Experts of a small language model: a softmax router, a variant of Muon for the experts.
Below are experts of layer 2 (counted from 0) of a mixture-of-experts language model. Rows are named gate (a neuron's input weights, with its number), up (a neuron's input weights, with its number), down (a neuron's output weights, with its number) and show model dimensions 0-255. Each number is 500 + 50 x the weight over its row's rms, rounded and kept within 0 to 999. Numbers have three digits each.
Before each expert's rows: a language model's description of what the expert responds to. This comes from a sample of Wikipedia text that the model never trained on.

# expert 18
Description: Field labels and punctuation in biography and politician infoboxes, such as Died, Occupation, Turnout, Majority, plus commas, colons and table pipes.
gate1:477525431440576507462553587455489474536653561480496484514475576483570456495502468512571466469520472441478482534467526539515502522530464478582485452425453387467538579482550533481483420562524528511572459481533478498439593506509466488465637466584523503450568507507540515495476540510481544504525355439454485521546535485449458443545543586621389424593501521429489612466425485448501434501452375495601519527505388522567562509571462493522533432453464584682487501543502494533450533523444532440474475578430529516637501575488537431447513469516470550522555507486545487528472500420516470469506556470554478530488547449513469551407440434522471511482470515518456492439495511495469549450422472527547492508461487497425492522478508429481507534449512561402434508506529520471585447551537470
up1:508476471474516480552464539612440434554445414488489464517540510511412535536496526458440540497537504506502509522394519522492483646431511502456480436443529508469564402460496440541485538519452554523509535573468539441463545520478480537477531536581616418562495450520537482472496385470497436568537529548471511536550490536551493407532421471565423484488546521592517538441348493473547551511539570502455518486462641500479456462433543598465521575483497500553525528423501478502544491499552563480479437474496468502485577471532522536542524543586477494492526479635371518521570564467492495477466517485503599507493529556466456480555547478666463561497429381437440551508540495511452493506504560512416485474515475482497438511548480506574436466501446522446447555538489359404555500429427505
down1:603476503549481561559597545546519474478531554492591532536472530459529509491469462462413550457482503503619528583594436534559487527486481453485507533485633540520539455565546481451445502537432524449436484577573494489527460469513497568579491481469391481520437505585464518555588526460483508473452495471491503500502559505545511518397520549454527521485479520531517497514555455474542522511535492570566540582494352525533554546406560515517495372433406594465604545473435580461474417498524518425573456496516585456476511520521602449466507538459501496518543590438583499462475514540454459469548486429511503527526477559395404484459566460464452565531465535466533476580451474448495633538497502512549518483418574546530469584551472561442429595486477493573570478498515451448444589494525538

# expert 41
Description: Colons in times, scores and labels, plus table pipes, dashes, semicolons and closing parentheses, e.g. 21:55, Gold:, UTC+02:00.
gate1:482551481541526469562488546591526504469506417484528453531465542509543649482389418505642523574416538544474492469514384499497515598555517472488444314441523524455513509544552475501502449509411438533577524586503411583502554536551503415565517457510576511442514586489519462510525443470513466573404568551519473436544561475476505473505500488494510593491525542504558474553552522472492501463457435562514427429503535502575491487447534609522508500482585444517516500458399499543570498419482552543477432560546531541403538484518451457458524495551578455492453408560525483404495499485477536512519514454447505435498478634508502432562584502503469490481575491485534481535505504517510414528548498489559505556575505378574503422560600525467531448477448497480525518500494554465496496435523428
up1:585527467524523522477479468466497461566528409380520426538603620454407428417547461459522497520560502440503475644462481534485415621471458536529498493482496455513541480466547457427489472410509533515493567394438546461598514460504599573476420508453550480477491495495465423510500534514504468552435505516539596497438525503552507454492470465523371581504437462505538496578490420503502537555503482541553583504461569443472500513521525513531463495521500542536489485439544501472569439554454491458507521481558538555416500502465500480585525499540513492501340481490595462454486513463584508494480507621477442491480560521559549502383493513506541511544448586478516468472408464449563447483500523484422509433380572546555508490528429520457509527470444624450485437521502608532537503431424527
down1:526556491506508495476524499530466447519513508521472562594449456505538528524542568480500513588580455413439507536490539519480471471492540477580504476537473539504583561422506511539500464549366569452484462531479394438512505461546467456470452504437473605496388501494488456550474486464415466418419438439549526479422552475533516488563519455554354456403518465474566622523468586555460429448512481479480441553590479619455452372523487487481485494629463529494484455518571546508597426334463615467542518544559522416478539448469472522561558525511587490493488555502471516558530474458441531554507536493567477487498479440526524482550432561517561431395469524520525544482518432479549473464490533465473469457535444409513488506462602491543552542513563531534456473495451552529414497480546455

# expert 43
Description: Noun suffixes -ation, -ity, -ments, -ography, -ities and whole nouns like development, education, system, House, life.
gate1:467514526497506496510474433483480585574631351529504545458451573525539425518558455449485442464539481528605521483548439528559411393544405531492566445474495465543451524500480482485552405572544587487520465478401449481498512517439549560489484499510479424522593501498534443470498480581511490538512462523543522456500531530527494586615405486469480538572490488566496405492378447493485487494532507566555502477462520498562465476478444386483445539460457501556506490551460457526490442605441474400584471512544471555523623550491508460527478453382530480433577514466488490479547481490425517485507533537506467538473506440426436566550492461407468517496468599510504496449446485435450507552432567548492497468524596514516455585487449511397474557466604396504535454543542487538513555593566466
up1:536527542520488410488458461418452420508447596454490444577505418497411501470470464569647600535485529439442477541529505539505450585470430482512535502438521530438481500520562539457505529546501490560473532503542496539532489500500469461512555569507478547449461430533462522573499555528520434403484597628498540511455448496532512376526445482485547489479542485531522551536454498446502544489522494467526623432546503528515513584533480499510528461439553494539478519634485403521512499527532431513433537495478526538499460456541505465456579473471497551552508525505441405487503519425517467507535601564624450534424540649426469538525548502494471508467564428620672487469483504585593444575580518423507499533461432527450538458576500498558512480493490544418486531458497447478449449465537428
down1:415540466458539539497453498415451477464485575476559490503514492442528544525585480510586573454482448485512441496487558584446496544482484520534525520548488590500504369511527458531449526444605494495493451537455433534488466561527524502596497493576567402538498515490594472448482571473496539480506583561560423529485528485429549493541493471500460481508491546519526400459524462498522474451431509419445475476558508566515438481461602458394498494427462581439481453434578401519448592408509553509531523496496465587470509473544434617489522583598566472439490541472477437419413582457576507555391463520447503457461542536606547489506447485603491484540553421523480375469541488509480427394512593438457510469470445515514507426469453495494507534451464535484443444409463492499559432473483567

# expert 51
Description: Tokens after an opening parenthesis or space, especially first letters of Cyrillic or Greek words, also single Latin capitals.
gate0:522608481493548513488496539485501474450569410435434569458363458452463522454504497467554523558476573565540520555499461480441529511559472491469484444454530489533497570531567506500499459427504474544374521476505524562482535511517543420500438492474468519497442548510485485452519578464514461409425567548405539597532534568512444547446528472472387614560513492448530426431474554543470442375440490528395448532523550432534552421534531446491532492478569393475546449532408568473613485528436508500410398449438511523485477447555537478516497515466520492414473514464536414485559462487449375509492452474571542458422518471485576499437460481469435521472497610477457497477436482540529621534410564521428484421469447464575559494528506538475467559549477447419475501498490480477465471579468471
up0:554558524452481501525504464503570486528412499542480596498519506524474559562490614505460540535554469453455516540510448496582494521522524435558438505433533567464515519479562495522581558518572457528541527436492503472534540522458520463544506540442527462514523630427604537467502459475476404468449485467446550487492484478494431478461552533472597575457552425502519584577545585521496519530443508511519422537533472487556433516551392479490521533591484575598516496381526576524487569470518426425380397538487573479493485430537566490489474576586566511479517465536485512497514533494481436542581540483495452442458605443501548519519462504498492572516487478478508499471472524492617491515475634457371491433513462492510443541459572486641589450555590410500447433497512499472439489610572474
down0:565524484495442558553472578509509489451561464536641449463512530579494507446546544549413528519456484517494491499469510457537502429501543609550496459462480484500432574503516471606511377520573453516466556458517503609465473509527531395582531498526513478523560629555517490479461439487497567454548451516396442385527516441447544483559435482459477473429498512477573541482460563463542522528513439577477502510543491532544539533529491508538466546439532488459475467479502496487430510426479510514426562527518555533446469485498582547485552461492582501597518495465467426436509552535647436485594460503514502437507554466489572400452534525516418466564538480496511597381524492489434481477540485520458454480442450616474472592583529417492540412595506562514506563507522460550525560626557580

# expert 54
Description: Nouns after the or a for organizations and places, such as government, business, station, students, Church, building.
gate1:502409442533420486565484478422493498527551547526518448466534551370482543573477634523466448483507449411462520476626513437457399451420437517487496505428543471501489477488473535454465477497486394469526484506460584541486495508423519466484519532515603532562539497551523493469533522455515482487526345552500508595541482504531443517502433477491475551540482519575416512532609551411400538504530520559504465521478439525520493462447433554494487465508428532493487455469490427473383536544492472546473461517536527493547466482529544563456534557539540561475536432470555459559419512544524502396490538570518437471565565543532466515513558535450469550507501479515466521517492566408547500505433429535477499516501504564590361577450521380477407414610506517464555445506451465522562526518599627
up1:421452458511397508527410482490499582498556575522479498521485371459615421529619541529558487528450547457536544508455485472536509588478523515495473466465566467509514472489584561524475470499517458510470537543394609576446498471448568525408444546498468513537529455470511464520485549487455448467531547508362414581514509493512497450520483603480416508419414549603468463531543452560578499461451525536527457507512510469434539546595390546440495391425476488539475489417479444541508480508414462493487440568498525471437471590531555412451543530459452469517436503435513479462532520502454608435444510527519481498604459473570465555453555517471553504546434476527435480567483483585519436467410406507447547589539511490478518437520524462503494571479427494556416522522510423400495467536487483
down1:513516523440408521565509491495434530442560497517496563513527522471493574455497592497452462436439400458442506477442466554565595528630486596644555562567439547457538545530530481545563509555481592500427490426564596494428601582467489453414484550498491544466490544466501498554479413610488495561494523442531461478523494602562621536464466450523456522505482430559430447572421505486508505535528479483514495494492443456488516513492577515496484470426466482587518544425478470524491440439484509467463545515432481570527485546521554498556566458459481526558521433441560553488427397365494460490502530449458506466491494543558593490492457456482497501604475538557531486459441454515485493527470381496452492592480449509568592464504477412498425542492473522566478424490505477420541570563414482

# expert 12
Description: Digits inside coordinates, ISBNs and table figures, and years such as 1963 or 2006, plus function words like the, a.
gate1:457407570628429615540582522451488445507423389367455482561437523482474454521550513370558490455528414481509467471441584452471480444422546488497476591508595481576548466543505511513545543509539468501517491508487435618444523514570509582501482487478504526513515551565494471517503398490498450552514474486576477540549507601594499505456434605513403520524504472536531464460497559518472478506468445560485477465501481575585451534601482470494565536498537485491473411580544523502497604550440502554565457427536544442451504485567526437459428513535472550458485422505548360451558499522468506477496510540453571498532557480561537470504459544519574439501419523446424500540463466584543514542456539493561451527398478491453411521497511564491438410476471442496465447512525510515496519581415467
up1:416592499531408472562473509504519505493436454583448442412440589388479469450501447511600544501433501513477471555517354571565568430460450507565521553438519597514513433491486534533517413588511477502447468498512549544477561447483459402503458487524606523545562527454462507553504429489482413530477535504471453446531499454551578503547423615494526438506563481512543481550484603466569429498538518559554471559485400527545500458479457427575503508484553489569473540481519503458477499481450527452480588541522515520488407503597524506502436450478510529489469593550510548545654584472544468501546458532508448486617476546527529484537487480502431549512447570432567500399443511420546486433470511469531476507503595447464566451466514547530604447491489580539562531443506546556489437544507527
down1:425540502482416423523555487514514392497494470465558424544376451515459464458525569575540496454555425461489555451420632536533423461543544516520544431384537435494495548435486559535500486597524539507595397499472419495442413454494486553478483517515416513488470512584486500504511444541515459496491428446484537502468555540510533462486513551622580450540542500446606480505470498524588534556501537474544599484501467488535556523448549487474507589489570399511465523511464468504463532466538434514379471499551485503549496559513460602526508480417524561552518510480581513561484531415611509432472465476438578515533456458528449529522447535395436492502456505479458463469549555513571422511469542446465452510469458554482596472600489389504464572476480545487482512352477489475479539425475528

# expert 29
Description: Word pieces in the middle of foreign or unusual names and words, e.g. Saltsjöb-ad-en, Dasg-up-ta, Wolszc-z-ak, Maeckel-berg.
gate0:509499469536564508447543470442539588504423388551485492577444487511517517480553511548531581578510493548494443479446543517605548466495491445500482495453438515398516471449491428397406465437561498581415521497509455497509395516563565502506439505503509524588499429505501543476579497427504533460542451440559423551508479493522534497484471521432519611524542546430485526515447501542556512543519484457512422509575499416524495499511537534507456438516561436602499445472511488549478487485490506509513481446503484407503457563521560526412469390476490447502534485451587411504614598385547590471489345422521492596425575519520486432521468577550569491408505472458482493543456492529534471549466594524446488467404442503512561468456515436391453548470507606496529513443519416484454452447455477
up0:490500497460542457514553552467488473515484543407494458459523424537533575442501456456593434472507534525473527528572615447501546619536527491521563461549517531520461455502477427464501507504542495359569485409551499467561483489514505404535450508449501530482561384540509526520535576494590416479484548574552489507510481537464541480482552486410543576555557499488521459447551492547507470465472558507548568517477591563512470423435497548469622474539452380610443547473467496519511580461545477574557468469525436483441490437531543532533516506452480537538535529617503485521570515562466557508476494602486551476446537643546492533554606434560559518490502544493499515549629501580586407446532466528444416454593498436460487474441492553497479433517469535457465501502513439416512622463491505
down0:432496515481513439528552558532473493576540612465435527484480541619496506582570545504475490499488534545502510495498563497463552575472485532508542465635515484521570525552570516498456509506518504469548493485496477535507528512478456507525485492437411487492484408450534492459439530474563448442500479569606547506512510435499484504493530471434455450449515565530465499553475423440465481464436541455528531514594518528413614461556460510548565559521478418565494482434552487466635468514552644500507587363443466480500584409488475473445414542433618581491581532525481426425441599489534362540525558513458496476556482499557500411504505489440522507511431450535591521521475510515488485495493470587452479553544565431445517404543484498559432516520397398457470505436489467458538480438416536

# expert 59
Description: First or second pieces of ordinary English words split mid-word, e.g. b-arri-er, b-ub-bling, emb-ry-os, lif-toff, plus stray line breaks.
gate0:467539491434450490561498468540475497523462472506506427464409586509426496520431430593545536564507562481463573461445501493479509459559524499458444476473485584454482484618503514500521498502452504478494517584471469544575624549520485430496443475483500419499446450452512439499485442496387499459627614540544475484445397517466453546527526486538417462449515508494514528563472490410589479435451489492517536464529452512543533451481512538500495472537479544404510528424489527497553399483495476543480523544441561470466441579492449457476567489584518444547510493499531529614549460531456531535517509512545569590492355468481453510556598554528546516491509550527487479584421557511534367484513591454578502457436455445510551385554496520376544670446553531518486542456511511559473427477545477
up0:498470510577492473427419515521527520498479402551562443418560547494488451389484535475484476433502538489431519458526502514456527425486558534428537459501514488452551456502403464513539455507485558487536484496494493501500455490578545459595481408482525403440591531504496485509516404499441472500445520481557552410537389445590472575461476480523467473470483497497519408486504465618531514508565475447453529459452523429516618498541477427519472469497660523382513556499553489456585534453535435468405594473453559475476524503446468451527521443510492467505469495533456564522465472599480465484496577534415480525493366616479591522504552562532466497408533519447484520518555505559581432490574556529519442524510577526655479559545489470494481492523555517454452541543520543441452627558470528
down0:522550532494546516496527464451417469502524458478647448529517458531497499427542494495475585586468548465442457552520482467515479491448500458418538545520405531491493462473527542447481488514553528517454498512523553489490530424434568501494367591525559398485550601465439512468456538575482580507509541527489593569511497520452449490503526481428534572571463464500578502391484495498496533401472478468397434520539482486507420500474492519511472488547463449526467515467561497593453477538457418461487525532506502542524384610464526470463524527529605518436459468503583447441537470493470462434525541546562444430525488493532512487466518447415382499494542510481539725427494471549487504483430482525442465504460325577545409473528521480571554500503507497555575480460537479504600548493565462

# expert 11
Description: Ordinary nouns and word completions after articles or partial words, often about buildings, media, machines: station, album, seats, drinks.
gate1:462549565512447479640500559406494487507383458555513417593416415524488590507515544564523525460418498543436505444440535639536437464446602503527521474574542538449481472493518513495555539529493488427455469454490475491559477471445521504532427549493473452475477601483456449385511435503526477458384432560560495481528540406485508490528484560495468591470533492533567520514571619528465449646519538517550498555538489524522637534416588527519537496467549528482512414505506520448492482555475465533472494535536580508454500441487484630513495520583493501485507503478500574489512479485450441570509458492499507473532512472433464546483568547485450535471513515445405491509463552521575474538542604482484549509430470452366465498496508452540579462464495515562439603484560441501476540441601451
up1:610527515446469471369454530496484495557579500385548471491514487544501578530475427539423510561524487528519624453383500541557405437488423509483533476512513531542521410526642514476517495526449539583460478602432479443540497551452479426410488521537597449478523486477525551534531423494448524552392545462542522419466534414538452462514492552489473576526505638513434514457401441528669470485564488512567554479511549453481525464527566506524514597532464469452556470498453511489482482530514536428537460553506490479510575506465467547489445493516523494460427560480467430507449458453452492519535500479464478392525393444526507473502548447438486495521588496530470486485472455462407534543471562500471520435448442541507528467580525583478550401592545490453571509520439552469508476496585448
down1:547475441491503372399428495517538530555446441427520533353489472510516620446572339462462516375401530519441553469489506460490492462522477558488554565510467553577546520502492435417509487525592530497461490427531505581543503492529555511453588543562414516471454442485488447487479493493466530554456511465484529537484481574509488510510513573509444491524545540478549550525463438528523544478446470461481473493508551560525402461502442535468519542495477548429529545410519458352445506547521430529567537522496460415605516472544540557519538546436492487609483438477594444460405511584536530509512430490489477506422476467515509505466520458577397620512423490538474555487508569441404525546479486541441525518494489525527460425479542492486484585628490456498552498510509592559439457552533478

# expert 26
Description: Digit pieces inside numbers, especially the second year of season ranges like 1994–95, decimals in climate tables, and ISBNs.
gate0:474536546495631519408523430480470387599594481528547553487501442560467517505485487513516467439455506441538477523461525495530460416452638457586510554472544543560419527534409494470551544491445481459521588557500473508539534575527569521534537496400442433480548439423548492521508480630433545507537531528515583581555633602467475528503461509546452488534413531461580505578509551518496494535507434427437540443420495495483453522539496508561508473420552513509595495422523553441622496498448493548501488473493530594526476550543550539564433531561551501506479598571600503503511470469488520486414536557450616511514510504550615455396440533502524495488485497531428557506552500457471567562458516552556435533434507553567537520518544557521441502469518441399512486471534481479503516536497465
up0:506394556509451494514491401425494398508566567461465485422522462455472464505503477508599467501466580508452457552486333553470481525432469469501534573452487450478411482459549621457534436486468497534613499541555471566521482411486492409497470487474481573454516455498502557474550602557511467542595476557475508497551559557512448484508461493429455415546485513514486450524492553470542422527448528506495498569478390453506476530571528453509473481490566459522593588521556501535471495432462453540463529503508470512563488598511499520501409466531527458530574450494496454571416562426553558446513434629604544492625569532519504507547568548509456518531441422465537484482532568575506671530532523510494391478505501509457537460474476507622527528534485522522539558486511558478517417507520458
down0:421490426467537485492521470594495557375411496484431478500474498511478481600478468535432505523545497509539592486504529502545408528504451473557488432613525395467509367503550538419526412545542518470522550453350467446560508466515470495370346498598579515567553501536477484531492583480468506514428516478505538568487534482447496480520583424419515534426478474471498502521444572624495453453525586612499514528498603554643546540492469460488500467526494437500478497500461458580546574524505537496571514569491582437401485498499546484548560490530431528488436505497488435528388479472484549522535499470455548427386470522501485549551580561552540571495506475519419458485526474467422464500496481497430566468483479461515517539557449409479496537500554475552457493534490511500515486496544507

# expert 20
Description: Capital letters inside acronyms and codes such as GSLV, HSGE, D.C., UPDF, and abbreviations like MPC, JPL, FC, MF.
gate0:430514502520476502545485466528572367493441556564463523512456579434449661476489528445444492366515543588591538521515628456499449538468524483481435552513538469463460554425463563486472473542505537462544545471458553509539491520561597460419413473585491479516525527504527541383512394483565501487599473496469450462507560469500471442512575481520570502497500603452529582419470494545588546417462467434542496567537474595522631504599479503501608368436457486516509425511589510479485489545429547395538428527485473441530519483492500507525534547448449452554489534470499456566525575465483461477535501500517429545490464467556522485484523466441500511495425457560522484403413524496480477478508534464488528521462491505448474501441562426492520524580446599452517478455482591505553555520549522
up0:489531401605448436569423514490485557471647495457492596489482461397538387480539509433573497543441541450473491509506426512454491480544540492481460484518430513492467491536482554513489619510517526494575481423428514536491540571452467562409539480459563497593466610498480565525542548517443455477475443517501501491540527512565479446549489489511582540539545467582665429440532505562477505530467557438496545553509482457421519470616619531460496459428467411655537504505496534555522440597469482558498493566524485413514543473515536516521501514454570462480493572496512538461484479379442500436447452505445598554516487526524553472447544467510526590489477452443479508499497536482566627492566512416478473514487454511513498473531487471575467413486608457466510508500446472465520558546556548
down0:524451470434534520475550438502525465542526536556539443453554559469523585572490615514435564418509526465552481516436463578532442596396415420500508547585559425406436425587510453460497489406474508480486462515543547536487590401521600520518432504559551537480454483511444492493523497524476449431372582574545559447534474545483500415489617417493528517493449515514521506496434541478489471408493520545544390469450470587502407549398455551528568511472438581480463409607540458537532645529567367507554445490487446538519511552426476425587562501495416514526532523572512530510452524503525460591508464514506499528534520518499460547558484475448461484497499498460499562470586446579516465526524551500494532507533472475498475525561468483515441493533561519477445465481581551484501461457492472

# expert 38
Description: Whole four-digit years in tables, dates and prose, such as 1991, 2008, 2021, often after "|", "(" or "in".
gate0:493455492483497567429550455419515466511485505380536477531487557590403483554507522428505538452521496486532509512457627489371525447418491468471591561494457554489544525460557520471524433547481463533466535514466528449493577450437537468428516429439449458559530531524498445527470545464433514506480505467615459482482540508505548460491455499544459385494588483465488499541523481501553460458486509534575537529470427458506467526581499543498484470458530588523491465414405484446575422518457494539622547464431506448435505468472510560594561496580432526512519486498521501597445479498486618507515484545504413493479531543431546517554531523620573530455490528588450471651637605474466547525499440479493519480465502473440514496471426568466419507436534527459482507430498552526552376430400543
up0:421505565494512459538536407589527415477415502534509521407484522502467426485503375543422445487474444527525505494577498487488462547509452547576514485498507505599541512559642449462599519511515534452517488555444488512499503423454449472566475551456497518535481465524554514579406437481425435582532525448552514383526443540544452525520457492516489470507483554588452525503599543502513490388446449444524445545510530507459534505577466389543518439538495429498570558566375457500530455480527508558511476596589443491467584486495544479469532484365474507455499519426507417540504354499428501446532497488496472524473558449516506471509453522476481447494533480530431501598570504492471452549507453497450441660491465488472490540470512559419445496559501490584617588500435466506479502561508469
down0:556465485426554564491484506508532500516506508571520478461446626521487506549526574448493519504528535503526576479561500487464520497563476462525463495516511513426452484471510552482460423384490457479574532542435504431451463462534502484472527517496546495463456481372472417515559539498562530486474516535485506544356390509471509532533550565398491483522488501424461462403438560433506584461476564506550611468480578550539472508535478419475431355428460486448508594480586465525523525548510436472518485446443429518508513418426410547490488411528433474536442471551571519473528600513524541493428413515517546441490568505571513460461538484545691474513557449526527594469511523424475452413537474477466486480507490549475426440468504377478525553566540475522392501516509602541488483428472498

# expert 1
Description: Pronouns and articles like his, he, the, a, plus year pieces after a dash in office spans and tables, such as 1965–197.
gate0:515492499491498599575590562420489491442469460486454467489519487500565428479471424495513436465461538504523515556502629421525499531438460366483486423459578568593495488523509469533549494542491515564418538480532469479508538434528529491448576494477468582484589625565485545560503496548566525433486484508544504546457582513454515570439460555448531505520561494468459564526500563549389404428494500528498562464519584529439538475581423505523392506567520421498460493598434509511445440452467523497395462518448550524557507561519435515534471485430492522473486481585644511532549479450477552571570508548606463424576564558492538570594539416500483502492553461543437476545492483508491624509458440511520535509443471540416546536432445490509533588465489484470460448511512473550462403560478502
up0:412509472491496459485599452493472498476416508478555503478511581455460456507505456506470462521485531452512537523428584506579608590664499576495462556512455515498498562471480565468395550456463475566488575495570523499413470517398439521515497465490373473529562573505505491503560578512474588456533469487574483485541580441582489462439493460580485552501554572533562545430486522491497416468382489506570421528513525550567584503473435456565530493548597420457493438540439520534514496498507521413507450553508461597534439505452542487471483604502538500424437575400466564483484516455423557571458460542539497586470635470435469438436498494488484450483540505482463518495516450500404541449465498545460438419569569512499527530496592517438538548509486521500535492433525559403471506481447460
down0:500524517532408433534518522528416509546494510493507535399470484528502593441483513581499392540581506507510476611503549463524497522516484436485489530478560437361530530544469487514535475508459488530542440483453474509423556497422518527565451451558384583520473416560581536509614502465428531485551492594480487456592475538486476456517528554573489479632493523512510495474525469369492496492546471510486467532470542515491535472521450508581557524467559483573471491472585435440564574468551453583529519384560491531408506498500471466482434558434444464464513516464478471475569383509461495574491545584537441383515451527495446514490416539519518433451484450414531514543506630477440467480516486559508499403496497470394551414513584415413482506424507561554469495486547512616552498513522506